Experts of a small language model.
Size: width 384, 66.9M parameters.
Experts: 128 experts in each of 11 layers, 32 SwiGLU neurons an expert, 8 picks a token, a softmax router.
Training: a variant of Adam for the experts, 320M tokens, 9998 steps.
Below are experts of layer 7 (counted from 0) of a mixture-of-experts language model. Rows are named router (the router's row for the expert), down (a neuron's output weights, with its number) and show model dimensions 128-255. Each number is 500 + 40 x the weight over its row's rms, rounded and kept within 0 to 999. Numbers have three digits each.
After each expert's rows: a language model's description of what the expert responds to. This comes from a sample of Wikipedia text that the model never trained on.

# expert 12
router:467492514539529521477501493457460455516505469464460516435428570492464507574413431537497479472501520520523571566533469567549500527474519427523505560492509510489488461516472514553519513511445462516537500477499552437459535426550501443493549578496552547476448546500590495505473572471613497506534548524500540584592479560531470522459435511534431520510509464538548447505491531497472519527536
down0:574502533458513518506463553495479430521548530503493545472555515513566575500516439456452486425480517471542487534556538490540545454461483501468505517496491562524476584535455497532488491497519576456497460485475532554508538483405488487510513512582530556455452531484418490508479467516480541467504509461462551508485492509456540539510452530431500548529508469507469416457523493567501506465486
down1:520502432568479530479570456525499498477428523450418456454536476515523515440512533528476467440443493487490488501457524470450542511579537512553532431517490580563461419499471520461511469510555436522542363517457534493485480561547517531487453485532416494499530413580479457438538502441499450570520492502466584577531507462483460458496556423584588489506546477492469522469486538449438513507515
down2:490475536538571514526484486526446543511543498511464502562429461486497577500453445483516468429495477491483503464535512439519468517515483504520513479518515504547369519529549451492422526442469498584482462496539580512478462433576595485507457499589506466537495490496452480553554496537497433536521511474494442441548498546498587563473533450522487615515500572478495534518501508494493457546510
down3:466443459493589430468487570554555473553487451510490486483519587465487478578452485564497448529505479523441534472557524412507479476509475437488522483549513450459526473461549485520474484547554453493507523507488498516522436581548551563523495578529552484525507436464596483490481517499495502460538500494476433485438500478496527499468453514549441455507469493592517498510500463541459517442500
down4:393483519442491511436507448489461550515502504493542471452571489430442496453520507425528459471503511506510528598478430543442523485491502517547482478418492532486478492508563534467451437485442439614489419552516513510568538540435549447451486469402509543521526489490493518531515540499462478515533511528529519536515546510421557532514522493597558463477447467493478500485523553501502448533522
down5:436506528517504545504486455495486536478524444544501542466544543417459466468541435415580526431523495441533581489510493517507463459447523500500470457533514506521421451534507523481542514443425559524542444587526502551565490488479509536580394527415510502474519513453487494469541486486484463517456549455524517603483545525445492551507463435605581592462477548507528501551474490489540470505476
down6:532498524554479512460527552501467438477475544516459552537520547478450563505491498522525496477457499546477509572415503459508442454450391584523467496502532467546492414535537537458511535475564535468505475386520477482533470466515515487510465558540459519492449471505541515487525491445500544507486461538476535490568524510480456513557530474497467572507407494533493492487477537423496535440519
down7:511553469562568537524495515454531499467484554506511516506521496536457438451516560476514535548522509491514564539517472505515521505433489500537511427504536433461517510484414481527498442516464472484504495462470416526552505544517493557481538544488502507487441565468573532500388510443482516517458489483517533518474517495485483488501531580426538513523450472514481454512506452465519572504480
down8:508470544540532519474510527477541557530534494515521482444545554480493534526507425469496500443533509511612477543507454444498554483497495556491506474555529517446545475479524520461523482497524507422470524540506497582522515510517455493516464522456463423451463433501418595516543463561507490534458553480479572456456482507478476538524488476496480534486467523500513523478442428499511500437496
down9:515463512481507518525597551531497539456515522443503522478525495490545522513472515499538519579552507505483515405503455443475488531522558518545425561526505571435517580462607488482486468505455498438455536431371522553474437515511544535458442468600530437513520540529499521518482491486497497515519475491493432453523512474421502493502452473490455480514478521475544391427422553499525506489492
down10:563493508537479559478548468477516524472538562571511487467465443522519458472508591551422464481543549497474495492552488440518514558583552528553448494494582512488459573470429474461510528539513458485470477458492503535474532481520512534451491469579519467539558438489431550507442504541464520509509489488494432451519526425485427428503548486443513444455550515485558540460538545478498481490444
down11:515567582519563510472461504450481536502496556526482452498555530525497563455581429442495558460469489446537524550494440543477513500481431514462529423461571512605477436509519597487497526448508496474511486479522504561520459467558541454563466501419497490466503503506470579492455475511481489506494508469510574501511509548489443523545528508573522491482471557455563539511482481498472516494502
What it handles: Sports scores and tables

# expert 14
router:488564507476444598499467402458492504487570418456470526552518498428526480582565391457555460561478485464569564569517488496523489485430530455523561470480484536421566493537420568519465463412446471492557492558496490449448503574443514485543480472450514658566549407491438487517493557478455464470479519500522509489497515511522529517442495476454456519506466455534530524481480520478560476473458
down0:498476523439507477492425462504504537494505453509394516532516502489430502536491553489501451526502491536445475547505480511564502544497532504463508459498521521502532522491473513556507473541542483529417560516510531540521463485487473514486479479490501455498541473530530562478483486493474507523496487537520474519405473554489433521465491473585490528494508428491505453452468393506481454524492
down1:467537537584574554459491502503495525475515516502504483520483493507477532533460452518461574492477520404485451497489442527432446492484500484514531522443508504569443471541618543475480471470570471458517491494498483484529482523379467550482458465556448550442523521513489492529582452482522483524504512478511460541547504503574642452484512503465492481451522552485511520494464417549537536469536
down2:494534456519516491553487477510438516512459524462515541515461526428548441460515599531531494445522558427409489453500545442553482424505578529549498495482487433476560567515490491433495512587535464485487486456551530462522532421545486527483450560508489459481525602534481574471497461536519458513480472504429394490557504541436498443479527450538510440425508374473389461488531540505541472554465
down3:473513462477499524507529415515535534500479491465485484459411569485523401518466540490536543505530506464464483532521514530491471462440555475423514456475481543496514508533480473500545501477469584503465523506594410545515468486549527508458475513485559494488429472465541484481452476510475549506559432510441498461520485481453496460509566513481507542528505552506444446493528476559465494437454
down4:539505476491532474425530483547464516502501496503539490454436536498535492531484518477540553525516438500479490465478508506558475475512511457535490441531643459463539505485417464470465482535505405477473511516509628493518537500562521429523545564500507466509447461468499517507514490530480492420471542504515445460502461493462449471569574421500555494419487384490429523558520505475435523487473
down5:502479479495454491545474552485505473529517452518459469498449548526412478486467456537414515445504587514595448482550524543529473495441515538475538530538441525548531478520552523569498512489524475502474459486404448515526507453534527522512462535506480508474519452558404481500527476464482443508514486560588643490505515486491541499511463455513462549444511501517510490497505474545536477477542
down6:485463529541481491455503588455503488520405512482557483522471427571428485512498511541477547505447576502611515457450502575524484493438458471521475501535527492489474446403529495470542460503535476438495500481455522476486530575434568438549527463486472485495516524523467530470454495440468470566472539472520584532551507492500541500549506536422527495486566533492535570501534548474412449500512
down7:462460548464498520441478562468413527489464419526546518511513420558538600466442628577492548481551429537588471510484524485504477524517483463477484500400489477524535500531574475403553527541524509470492504475526446531540467495484497467520563462577440460514545528538461473482541460474548556508525431478468537507469461555476492537551512537517559441520579504503494462462564446517540468513477
down8:456514450514441576438513443523483487544503478494481500473500412471412530553472536585509507535464509559522515576480465478530493458531456514557479477524522506512487514535498487553522513511477480498518513586405528469483505511469507493515470448496460493515526481519453540492536528510502551513387565472490612470462480528515545487501493568415493494536517553479551567551532515512527447521543
down9:467546482485571497514515506498515548502487496481468477497530563481540472554525475485491464542530595505475523522511551452504436496539538496471539500474418511430550453458447554501427509486501485486521485423547480531532559502531501515473419533429519496471498473509426467484502514551450510475487469499448422520494475515529486501493575449503503475475437443492529527538506496507481494534451
down10:491557491494529564535492505548507536481483541487525464565488495455517502426472519454530455566509528466527449495492547410523467451489503514407450460455519512499501461529507511479511547431508497478503418527550471504547473423537504485513424600475520465545384527483532477513474506504527509501475428512416500535507496473378518540473521437495461575476502511464531477495467507604557514474446
down11:442487538513460481495436523499440556540535481510503495470489499517441507455534479538529494485452468523475488535544445428506544453453515503495543494557470446565571446534492553546535468451465476498473499506516463495491487516505493555528461472507465553428594488540522535576512482444476504535529518505512548544461517521527507478545465561546495483484507446565468513441553480495563472443592
What it handles: Results and chart stats

# expert 6
router:489555477499586422510506496557540453538456478519467447464516505447469503579448522539584449566440474481498520532484555503538518509507546544407492503496511510489499560484503522491450463488599602409505491539466472484515426527522534423484520511515486482471569539499544482514555519466502529518500459487475518562480647481472493444437451539532476471440515567436533488524519436576432502503493
down0:486494520493404435405504510547534534562572454488578495525512494446539471512529539520501481511451543536564508498450483480531538468452507547520546443447486427486477506511519456491493466548435500577540511580610377426523486472535512561543463471479507575470474434527504459480512538554498471509491575555475487511520450471531591463554546585508504512448443460469555535492528515533466507514520
down1:487476485548573580448476507490515481513431475513484504489517473531508466447468528496470483491511488502460438454517536599557506477564591504534573533480484528500463567547571446537452499501482469524489481457527449489443543510480532506467513564473480536480437531432469468448444474484503515505486487463568502451475551477457533496467454605536526458524487427524530456529490572514427556454486
down2:522558499555503475471478529450461555522526574483532466415415461545552481500485500498523515568583535478549486467445486484519450519549522521551479583563491489486461549428545491497477452550490479450513589401480474562539518565500519518446496490531589498400515520504459478469444528539492481519516504543505446491554407518447493458501527496450501458586482497525475456507506461532442614542501
down3:512540526446492478483430513517508526473548572502495530505553533495451524558496493505521515522511497559552506515546442489531523489472463470499452529534430524550538468470522407509539550421444493515615542472511536465549510488532518503587530511452519443564471563481445436524437494434540472530467492457505521492435447501509487542499518465509447535522512523524465556428541518494540463565502
down4:465452531433470492505428462488602498484570498469588465547513472500428559487444466459533534493515546532485493478548509464474519493555511418468499483468539485538464558509527441500489467445556547497571512480534472450535524522461527529462494489471439487547464516494472445547497509479467445523444496563486522554536470486498485500447473507454549541477513420468493513505567471558436432558441
down5:462470606489531518545526493457500465453514475564525594481504563527528481507514532558526481506443597524380537471474465452413515511566505491458516558450544504502461546539521480502445439535546505462446531430517539594507488477604469466530422527534493500459429551472486549426457488478426477533485514515499498458548504443424515450476513510478512555487527482522432477585502474555473490484490
down6:515439503530536492516600532489469505519462501512398529544543474590500586431537530481517464594480451571453502493454485511486537482480592489489488457485462499467531484476533523496514448451511543488527388513525473457498501467518481433486481538523401594439473482525512457528541510489464517461548513540457481473482509477492469462491524489481468536470460552430510403473455538545483515505496
down7:440606513500524445534520485493477563414497502536557551520559530489455465501517547506468465471557505481378467489492472576494489455520528508501490541475510494485549493490545439464500421520538497503491483433551515526495534570547521519476468501451545517471521535530508515481524525472517532438466473515491470480560533460474507520533474530471460488470492546503483512452436513526422452514514
down8:545539543500496492464525506457463555478480548490515521467531531506537460464486496528463488473462442505494513493492520537523479498552504451563518514422498464530474584476466458485526520496521493478482467538439500467466457472457564495482514514465491525502483504502535479511504447505506451487485486548451509501638499544433509588542458489479498528568472462487545492476433511515546531514509
down9:570541520525523619447490502492437509518406520524579569518531493478503431447470522566507489500442481511462488454491542428476562535471536489453462504584461498479437469401518556454474537497498479444467461502516552491495455490459555508515545526515547546520488501477492494509544470494519487484533437395470497556392555505460469497454503531540500430495506457441514533566482479427471536468458
down10:480534539497537543500472493490488475476502500470447463497485490499467464494557541468461475489487464491393561502534533543489455473536507459504508478523469488507434492590568511510522412511501464465411503463535471523520535529515480476492450519521490465434510539526567473543510501474387468516463476535421539467566460438512463531560485589560458489492527521480470485459491491521524496494603
down11:390528509523547523551522506574483426520551408580545441569503476484447519492475469517478567491459474486528455524516547440512519531471506554549527471522575453544437492474499478473459521416426464514542476519515482561477506465515501517556540525492534533565500469548556403480444469475505517491507450507489475520444556435512479475511499489540486485472491487536428512491548414491539534488504
What it handles: Name-internal letter pieces

# expert 17
router:501560522471567489506518432562538435543462465470480442489514542493489507487474494518547491520521492503518521586464471518540507508495504533523470488426473510494498520499516542551429480431511555462541521518503476527537434590538578470487506539487489466474581555514542541513472527513468448546489439548419518521457597554476559486459494562527458581453512481460524545450506438492434495520473
down0:505480635503559424532527531504577454528529510479571458396460522525531524449450496494510550550486484517489584497482511464517515476484417514546459596517536511464529550419495451510510501504535502477450482507518600470506477473502549504500458515579466496476522475489541445528471537491497486495523466526552443425546544443414492504520539515509530485535532519527512459499581448447519438423485
down1:555432469539496542561408551515487547441445428516462483499492424529498496471496508547509485473446557541523481524496486459460559516462471470498488463498507527576567485519509413494451462537487483461462513599447499461516567471481467472443497485577551555519500406463460495460510585483533482522491496523490550545479497483526509481474533456515567522527511545504489532481450471557501487483579
down2:463531475423480518449492482497472555373479557583557503479564505509395446460486459483443537431491468500552513520460477500530498459526513510468515513492463548479515564421594499478493497550532532441538477541535484486462473465488467498563505486518517524476507478494463520532469449452507479511456497481474486507523469483585507508572517511506509458482511487458531462457532408529459458548545
down3:462513456515537489509472567496424517470521503511517499532469498465432525476524535522499470537495498541517453536495459511521424471431437514533515516529515519543510502464554526472506536462451472563454490513453528525563535463517416493494540556472540496493456557530528417474474567472485470485559450548558375434419534446526422506473492563501594481482456479488486496495600565516506469435492
down4:502586451396417528512532461445504533567522445512517484455493505417533491476528518462483521487487448509483462460512506498549566515409478481549525548475548552458462450463466503528501473459488487547530455536468454524459480467541483525488507555517464445525434507522466446600462469451449439499518515481592445440435473480587494473473472485487445547530506450480480455559471517467466486481527
down5:469526521556555519440480526453566502503582495471526558475529469492519464526480520531528466524582520477412486447524518585452492540432545500519507514529461457482561499497534555566508447526439504496499466437482519487546456467476483538478485542524414505463526438477483495547477463468503446464505523583430454553440485470489536548517491422410420457526518529472461505530412478477508523423524
down6:511483497518476533489480506536535509500493570484398522530478585524562578500477461506541489481497481444377569485488484489529508427527447447477475517522514520509556594440462502486521483472491511450499549447513499577475496487428540472494524440528487478422577476473431548539523542492523557536434556478507444460495425523541514579473536448522472517553535542456511473471498535515500565574505
down7:581450515551414512523532516457518511484478514530451416547475438479512532488448424449506547472466522454566497382574499434567468508436502506497449542492475490509551482454434502468516481479462507515520545475474490449528539501501497496505494492540552536537518470576504482541485471536565513503491575529456606545459558543477457498593481522469473548561507408418509488480565508542490536423505
down8:543541485458555555515456442517516484489516468524412531486423555495469511548486516416489557514553549532504490471501572484519471563525489528458535466520407425542525562472551550462519483501452501570529537569487517568467527523475405494473579535473491428523470464491538474566418490535444565545518461487558446477546521534495538483496548428544518475507516481487468534523528525503455534532445
down9:505534481528504510511481497528483523496448516462595538430498527530510506533499550550473490511437478486524557478459482537453548441426420584466469488498496490490520456507548515533501427521527446562578462550519562515476499464466498455474518493511471580522486445497534409517525418461491502429498464423428372545543440497571541567537553527445479509470450474481509591458546443523403522422434
down10:530457512513461489479516430449454522557455518497528550468548483498584473488523462504487544490507497483458556499498462476458484523518486457511482505513546524430534538560493504536574508479519465413508556445495458501472499536558490502497532489517522482551516523521495554430516451576541405504470518479479584530510466524543410445497484537527524484527480552538475530476518541490525501508482
down11:476505499499524532485539506430537469527493485555513427413516489448500525490545530546509508576472569543488460474532462465504529519465416458455489484445491454471450521454514441509524516466545466522525528448516475549456523440496482502473473528517477515485515542499574460574512521478523467550454473536521418524508591528376555516580496562582453535472602499408442437483559481469463531522492
What it handles: Name-internal syllables

# expert 27
router:489552547533577511495470460483512423562439548498464463484445545530530544555505414591535468479517445518500526559458518539510501479484518499567508486447514503485506467494467539530485516536533603519499437500567511488482489541506538497461521556552537471455554559504521438524512508506530484466580436477469520520435465546501537507468484504564531478477463592549519504435524470504450494469476
down0:465469563504564520451463524460452481514512495509501499495463488442478538539506475473491501551495463453518496465534452560546481501476455566543462519455540491526503496550519525543501540495438501495480547438497521457509519483493450547493481524492561533466509588479543548421472575442556406509554437428588537502546500498494475412498444534414494529536543483456468537533507570480476486473432
down1:502468604441514489514531550485508471508515533502537485458471481482451459473524458509432500456486440492459488461573483491479503581573487486543521576512546502545473484548406511596520505454591478488504428510523477507506477509517545536547519505421452496549441534500538411502538490541424498498504498491463573506516382568578417496497495515548557481460596550498485537501473543508433492471531
down2:448429456546479502512500554528508510479488439513533442539469536537478494574464511523528462495470437577468538533472572526548544572441505451565475441494536502493462453473468460526488522560484471495506466453480477481436514504552503501470401501523509491474470408501534490562548531534490581464491448578490458450560481522508566483449511552541559549494470482595496451517478590546562409465537
down3:413538533462546521484501561460537432471479511497449452542481523515504533578512535450493530435550454418492480454460510514538568456499481476464430498504498458505447538569435525497492534508497539443482546521548486541462537554447457488535515546476526402503507584506506499609541576480427549477466467562545465537502482442458510531507503443509442534473541504474557503467498511494494495573541
down4:563473459476527523496526477483452442467498546530513442501518475487510509584577462451510473539529523524462492447503511499472562555437416498535529547567488543502468487581519514500563602479429514451579536492547509485534462491517510510517422589451570537522496508480519534520480559496430472459474515495504466479512530485470551504516510455464494538447489507527513478473511562510580491486496
down5:487465511464540386521508433442538500485449527502460441520512531555463545424428509516506433511552503476475464587546577518520536508439506456565522523515546554470480521453508532557512528540636515454498545483483547471499451547462485508451446454563466531508530479545437529466555498497535524529552490452457517531507462561536527461496478513506551504494508577467528459485524504482528556523462
down6:486525470494567536510449562506469527502553500507432518446553562444486561425449450536459509517400449461581540485445524454481482629458525488534481534514464518498491449493534534515493536515487556537481562517511564484532451484468571544518534478503470442419537499585515418477503450524517526530501545532519520526531476510543508493513532519590513548451460546525463522448517476500568536547490
down7:480536461389449414514503471502560501485490480494420490474517585486479520517536454495484424530542545546532506582470455470537572426524473402476519500506479506532556548487510572585458463500449556476456487503473547511523552543444520472619478445505489491475477495512483441490496520515469571452514520496520491497435505532550537526459523502474522480515482520525547491472494473550546492525575
down8:531437481440519472498442462518526523530548547542568411502430465420549484511461513509458535517510479573552427446578560495491510511484490469472516497502473549522495526448491494486509468492431434416544522511552506471549442573543505529508526441528536469535585468545489489546531466510484397493530514497477511581506453497494504476479485490460467444526576470422467426453512404489464463482460
down9:479509440496442499488540453461564460467519512458499413534436452503543520462538469472463593438476568523560486508516521485522533454496512491444511423449553574515481472449486490498535442498492517492522459597542511515420572462483449425511538543483512573482406564481476539488466541583537507575448550514545575503536493594534512463485478531471582514517470459530539465505523475564571556437486
down10:519463441518582440484567510520480462517488415516514449458467494454494535488560550517474486478464421503505432413474532507492528525546503494502446487402511458532443480551485491475502499551639474511505556492499466542500537544557473477451427520514461490521510535474504559467420477480519474533561486458503544510510506463476522520549493501510569470472564508553531520426477529549454550545522
down11:481565442464505527511511471546535507526531468465476500448471498515423563504508526449546498563502491561604454482440516489514493565482411540463534588534507489502496433479523490509492556482485446595541532548469509503513538454486484481444456537472567477430521513393430502365429446484452546574503455527549495451448458526515434528500511452488524539451433447590492522505568512500518506498481
What it handles: Name-internal fragments

# expert 19
router:527469456469466549507431554498509498569462432482416542558516529544507538559490500429447474456440498565579483529477605520531499566436500465491555510446469491507488553510494559523486499464459548532534494579470488501538451524476511487552567499535521504450429435469470477543523583558526505481531490501496528534430489516475530514519461485540459502459544498565565516533443535578530530499452
down0:501581486486444484543475513506535544510503459469520509508589452479557520511432535507469509524480494525384483567520536492483487515517466408455534509505475445552531516498478493541447479498516565455497520469525448562489484515504543471530500436525538563533473491477422496524532555450546557425547478478495414594474543430495459505518486498501504535425489474475520517473510525517546528447539
down1:498477484537503476433605528471531506468527492500498542548522510530398555524531487471541510490475499400457464511463460482462487498600518396496453475490528520491501484464527494490472485530561569526467509543466476459491515457474462599468548461488535434477407428456494479510519515505525476448472542515500471466453641450494503506471520451391527505516490496481508499477543559533499483571499
down2:466580525551507519462450531470518519446548497563452498511477459488508516511558489583465486462495448598531413466473499507551500491568414482471474529464575550460488503448446502527575510471487488527494539540406548515543520538535489484524460499494511555430566463484535504473452465494485472532515537485577516477501504502547528456452482522463504429448507446534522464568530536411561540524534
down3:498497524523520523496497438543455471494468520534480537529490429521505576586458477467480498561515476502478431510456521552425541556530449525536507486511470474464490521554396458517575520510493510532512494465467569509473526467497560527451539601440473555547547462550492433463407495446522503478497506481556419464519473481501482510507521509553459510600460506538559450466538458431550443464536
down4:532567498407525498512429555534483481536496473493503440455523462487571518443442540476496512567485525546499500514507561489514475617502538494474533470469492513527521498450527549494500507516451555440527436520532485516458579481515492520439469505556540514517470515544443491464529524513483534518475444497483583514498498473461469452563507385567498577506470525484503418511466517444521528471481
down5:455515533520527504550507549502508547473578513469522524526526427484455537468540578437523484477508478514498515557522474479481503519547505502464512457477499443525533465474481522574517491506526492453470486538566478557523550512458468460438468407444482592487488490517503486463526477453498531461511516480443321528486461442524482540525544494569512488486506506457470491506547498498491508447475
down6:471503485493488437597457479466471510539502497446424487408505474456523504476465487513434580507482430505460498516523502489536434481428487566513520492510501474517439486461522526546599415547462546503536577512481446506526506437536538482439528501545511555537456530584493514476484517530545543492537595461518479503548529475523437468459508488476504416463492530545514559553489520522542464577526
down7:539499516503517538421508458447549524523452426510511454435486540464531457548532556550492460469521486496499493442479503480516518456454568542519561486437482483399436534517561527505548545449522485538505524409485503522459506552514492526482477484490483479472541552544502498537489446521516476565545473497500551500524516488521569503527525444451527515532483528506473447508520446477508522478478
down8:552496517415533478536548468488433493482495468495473506459551500460517568501518488484445508497525453522491534481496503520534534462415485514525512467525556440527524542457506490592523445455361483533507533451538482499460477519496585494541484438479503558544483522435509515498512347472426563517448487497487544556531492538496522540514455501495539486517545476481532483557504453606462459526471
down9:491491497538521442542501581509450493504534465572565464506440507497565421535461412572504515520446478474559497487472452471523484476494478519481498520513554487485507503521451517513505455545488485553493451444487418456469531470574604492507503558497485450540534515390490459495439464512530479498520504493561554541540547508399485434482580463512411539521459447511506544481438509486496479544461
down10:550504536512477468495542376542493510561528490604552491471495494460535430510494472554513507500504531471541464460534594509488496538597475441444555474551545511580535525523485443532470560536472447461514536424474533480528544449579477485514511539483480516535548398466499467434495458512487486483474477517577537476462469469438543501554538503446484506475517449546501473475538517512452502496507
down11:525543443481466530461503518524517484529467517417553487481546499556466528512572577437507480486570493459472520448483567443454481486547529473505484515465555426449514579542496516475480468537491475592492470461547471538480419458511525575468429533535478460510515550475465498487532493582532511486554528522496618529441475433447503472476535468496526490461543558495450506468424532522499579438488
What it handles: Institution names after prepositions

# expert 58
router:489501526504485512498482447489498527518516507624419514537451447450472517537478445510514568472560454497527463556471488495532520510386487434466521520542549527508521416535438498457488588532490471609552484532557493437591508567543562515453484493429560511514553481548558516516563542466498393524512500549532534532510514542524521480534483540514551567419518522498488469479478459463541507524467
down0:431447523534494502457509488439502537533506547415426474432563499433486515429476495488498461573591467498519476541418495495451527519479477498530479449592575484505490505436494517535564496511479512531487494472533511513493495450515531498485495506579512490461508532523554556529453466438465569564548534589491555509561509469477485557488547560484495464479495564518461472511571504500414473514481
down1:443565472463433479541474533467509513487474514533504519469512483546442540483550458502512473524449497477528471439472477497573449490523441497500512475494514570549493576466471431490500451440574426496589498530518479509536550465473495508494553514507505503493455500475482422578518475576581514419524537524473437569458469504543562426510490498537491547451453425480485529523534473494516523524492
down2:610460511488512462551554508505577477442487463376555507487507479530507469507456432450534455431560496568468471504559464485521535481510518495582433488485518478485523564532442447512542428499531519494456458542511542488491419427468486459517439447508457523513526461506495499498495492440403494486487505508450484461549490521477495500469494502452499450528470515510487448482541520508456443442466
down3:493467569387532522447471469510501527523440551432447496576482501512430593543475518480518523443534505543547532544484520437528563423536542529547464472486456477518494590478540491518539490495462475509432511469499545528530486495517464494468464516570527516466517568518531432525464493501551529548508479536592467490470486482494481505548496475492486500558477520543521437523540517463566529481492
down4:473435515521446540492526517525473402562537511525470448528517558502555466508509532471524507519415529475519498531538463516477466523567483522446460525492457540500452462494467479456538470471520504478460522503540519540497503474438446534539526555488458446461451461554539501522510491488599533494466503549544521521483467463433504527498500479511481501500555530471505530534538529454531518508438
down5:482543496545526476501514513525450475418526493504555453441553501468499479463495558431496459582548475506410526500442456519560506498524498492457494448501491483466523487497497557557505501521466520510484522468546528531536494458511483536513427502520464508559506535478518511447481495544469563523497509509519471445478504547395534512546487524566465612471486439361513467518547459548469575492444
down6:494515516494586473491544462492486587462475521450473429590445453473445543461447499546523387504553501521496573460471470486549535527543522508547478500475525422553506492493500540565579499586442471481460507469510477454540572524505429433496534541551482529502451582506533481560563489465485448500484554472551461516456532465474456463511463497525501531512458446525524463469445555508456556536473
down7:557538440520438499478443495516483529508480454487503533494514523480563418436427525458515589522558522501534558480530507492481536514529549482486550504577484528482484497564524496466507501546514516464527482560431430551482466480483446473492498537490519503381522544493490565479550489550499503464506549497533511442466525548540505473526480491516520559514504525453513493501475501521496499475475
down8:429540552492480490469465447493545496528446526540458516494551524557496522482488475469483543465458512509491540486475563503487482432565528453585476562479493534505547477517535591435521489498546568542469489527517483458450470539483559564548510553571528537482554504476492459509548490485525542465522614474519517518494529539521487471499436480488408461493474443540502450534459431520555536494444
down9:490491487508523516483456503495559491450585487489482555578452579507546516531476457480510542509458473473494531543573496503467483549498553475456549508546482540455461497487577478470500557534527514411502522542433402474499512527492434475408490505449610515487525494576478511474569554587492535504562484475546510494450461501575467558507418449542472562504500475456571522515447532552528458449566
down10:450541521521519459461506516469500460548530551503518477526546436489419516481453506555543469521446546520495522496503453534471505548590519455433495442500494475515524541451507470567535481572477508556482452450453568507472556442505555514488486526503438500509481527532525575420499543436494552499456496553472571546452597517530440424480532501496534540536487465488575517534512521472477542517472
down11:477466473451502548491504493576448558493565470433459460432556560483501503445542514527491457520530467573503493413459491494510501456491462460432493421527550482521498522529465522541527623511470481564555476595522487476470445506509517540562552513497481507513469501531534444521497558491473468480567595529503416504452515479535507516536524596520515502468530488446531607471485485525553442574554
What it handles: Table cell separators

# expert 42
router:520452433551479512459546475509475525485513470502474496468446434533539499489463532454461466473537506514584509501524440538512532519502479439443527533516538509493521456523600515514462497509432568485467476534489540525539451568510439552539500455407467568478484472458502503529494531496562508401489572556552561561469488531549468564467429505528474440416477528514473433513453543523494468512458
down0:437531563426490473527548539527530477558535413553527510542532480505423525480471433566502484442437493460455488493496610510484472508482524484544544507499466553501533516428522500405459510486466471535573541497430552494453473564481552442482591533523479472474494508469601454536549461537505496452495514488471429550467538492466443475521476412497523516486451492495491450498516511474479463513495
down1:467459509469500479453559504502498577509512461459467510527518498506524479535489510469582514515539466501622548501464468491512458509500459520471481490525533492462514609490483557438441459490470525566486498535521504524517509451490529486467505458470562482449553519433482525478458548491467515537539488495532632531537499478432554528468547464477538521455493509534460501495576536516458523579543
down2:454480406495498433528548487436488454484540568532543496515531509566450540458545486532522432486505502589538536451594483516498533498535492561444450489521457497511449539448513434512518466430505455548500455454512544522489456548523460536570533472514476469527496519533539513481474513446495444564539455550453518480445430511564501490565478574503538515420492527548480510541505555511484545505479
down3:502519552517500478575463474485500444523479594428581495497567546462473498548461533498489520558522537443606450500494504572513527440527550525515508481489444550529480533445484514460484554450463549469466509489561509448543473535487533490554537476494497461511495435462493491494439515445529531510479537517540552509459433442461517499446464459525509495397526571546440522485491576553510476522414
down4:454555474461460488553533523439512487493466539556527453525512517525486512529483523488478521535520503532554573435437453481498545526508557365488427528514533493603507480435542552514521524571457446424471522507454465500448480414542542485453465420516500483479425559480522507444485482512490503445488509484520412523458476504548463424530492466525459517541542439418482500445551451453507472496465
down5:507505551409483451549524516493497562449437479460572462540454519487481483582411560486507433496529502492571534515550508464506509534516489458457547538480501443448530504472596493489458490483572437491356523469506552537535501479501533571458496482496550463444606461497498508499499535541508519453485565426531572497460494488541540501441531478522456499444517489470480593532506531497397461508533
down6:505550549565484461492529530572445470537453401509456434436456483436521524525474468445467500568425505527474530524500544511469440498493519490562516442430473486556473540458464477471471534487427442515516499474491592487539411497490503494502479492505448567360482448459555458457396449469596541483480478501498418547437522484479519458493495494563463508460460525523461452519475493544542487475513
down7:454416462524482587492455490466550558545523547499511461499575458497545542564486509481467545502527499598578488539490513491476519466465509541440469455424570522502449465519576523461492513498505497443496508547557505507518483543513477510593539524493504543459502561482386529528530521499580498479510489534491657492476559564583517472541504524492500458530519471478517476463464495486515454542493
down8:526474512476518472492495539529448458460561496459539517464557459530474517485463501525547502529467477519515475437506526520462477539545540512481478474493498536467479528540526489459530538436584503547545539438477590552529529455493457577497482510447470497464540475501511472502538510498499460504540493523483563534438485507484555562522476493520463525500471562420514443565531517428498456573440
down9:550496513503495508462496476452566524443456484540508467518490460550613505489548499450533483480514415428478481501436542485483504459544431498486480511430476535472567550542492488515437483507502493508503501403536487464532480477485502513481544542485484601522524504542525442530545519498488515518511503457533459470458526463534519568499476466530559490459540469535484491500395474550476465540473
down10:539519551507473540466538532559459486519542488533536561513458487452506505514495435545494516590474486494511435439506499461520548527512527533481545521467507484523538512520498475457483561369490472536528441492467443495502506493494468466503511508487554446473467498457552379507492465500510489576434428489468525497432506495493506543445497575480531564488570467372557428492491520484520472583528
down11:460474476519476495506420476528501514542499501540472490445496577556537477511486566527451490525443533392522574507571463480397532508495502499455532466496527534420526520557402438425521473497498577621503500457501458463552512552528538546530426501495484555467518463525483511496425490493506516504490557513551653466466454399493520496497570520528565465470551507540450511517404528522525506462428
What it handles: Articles before noun phrases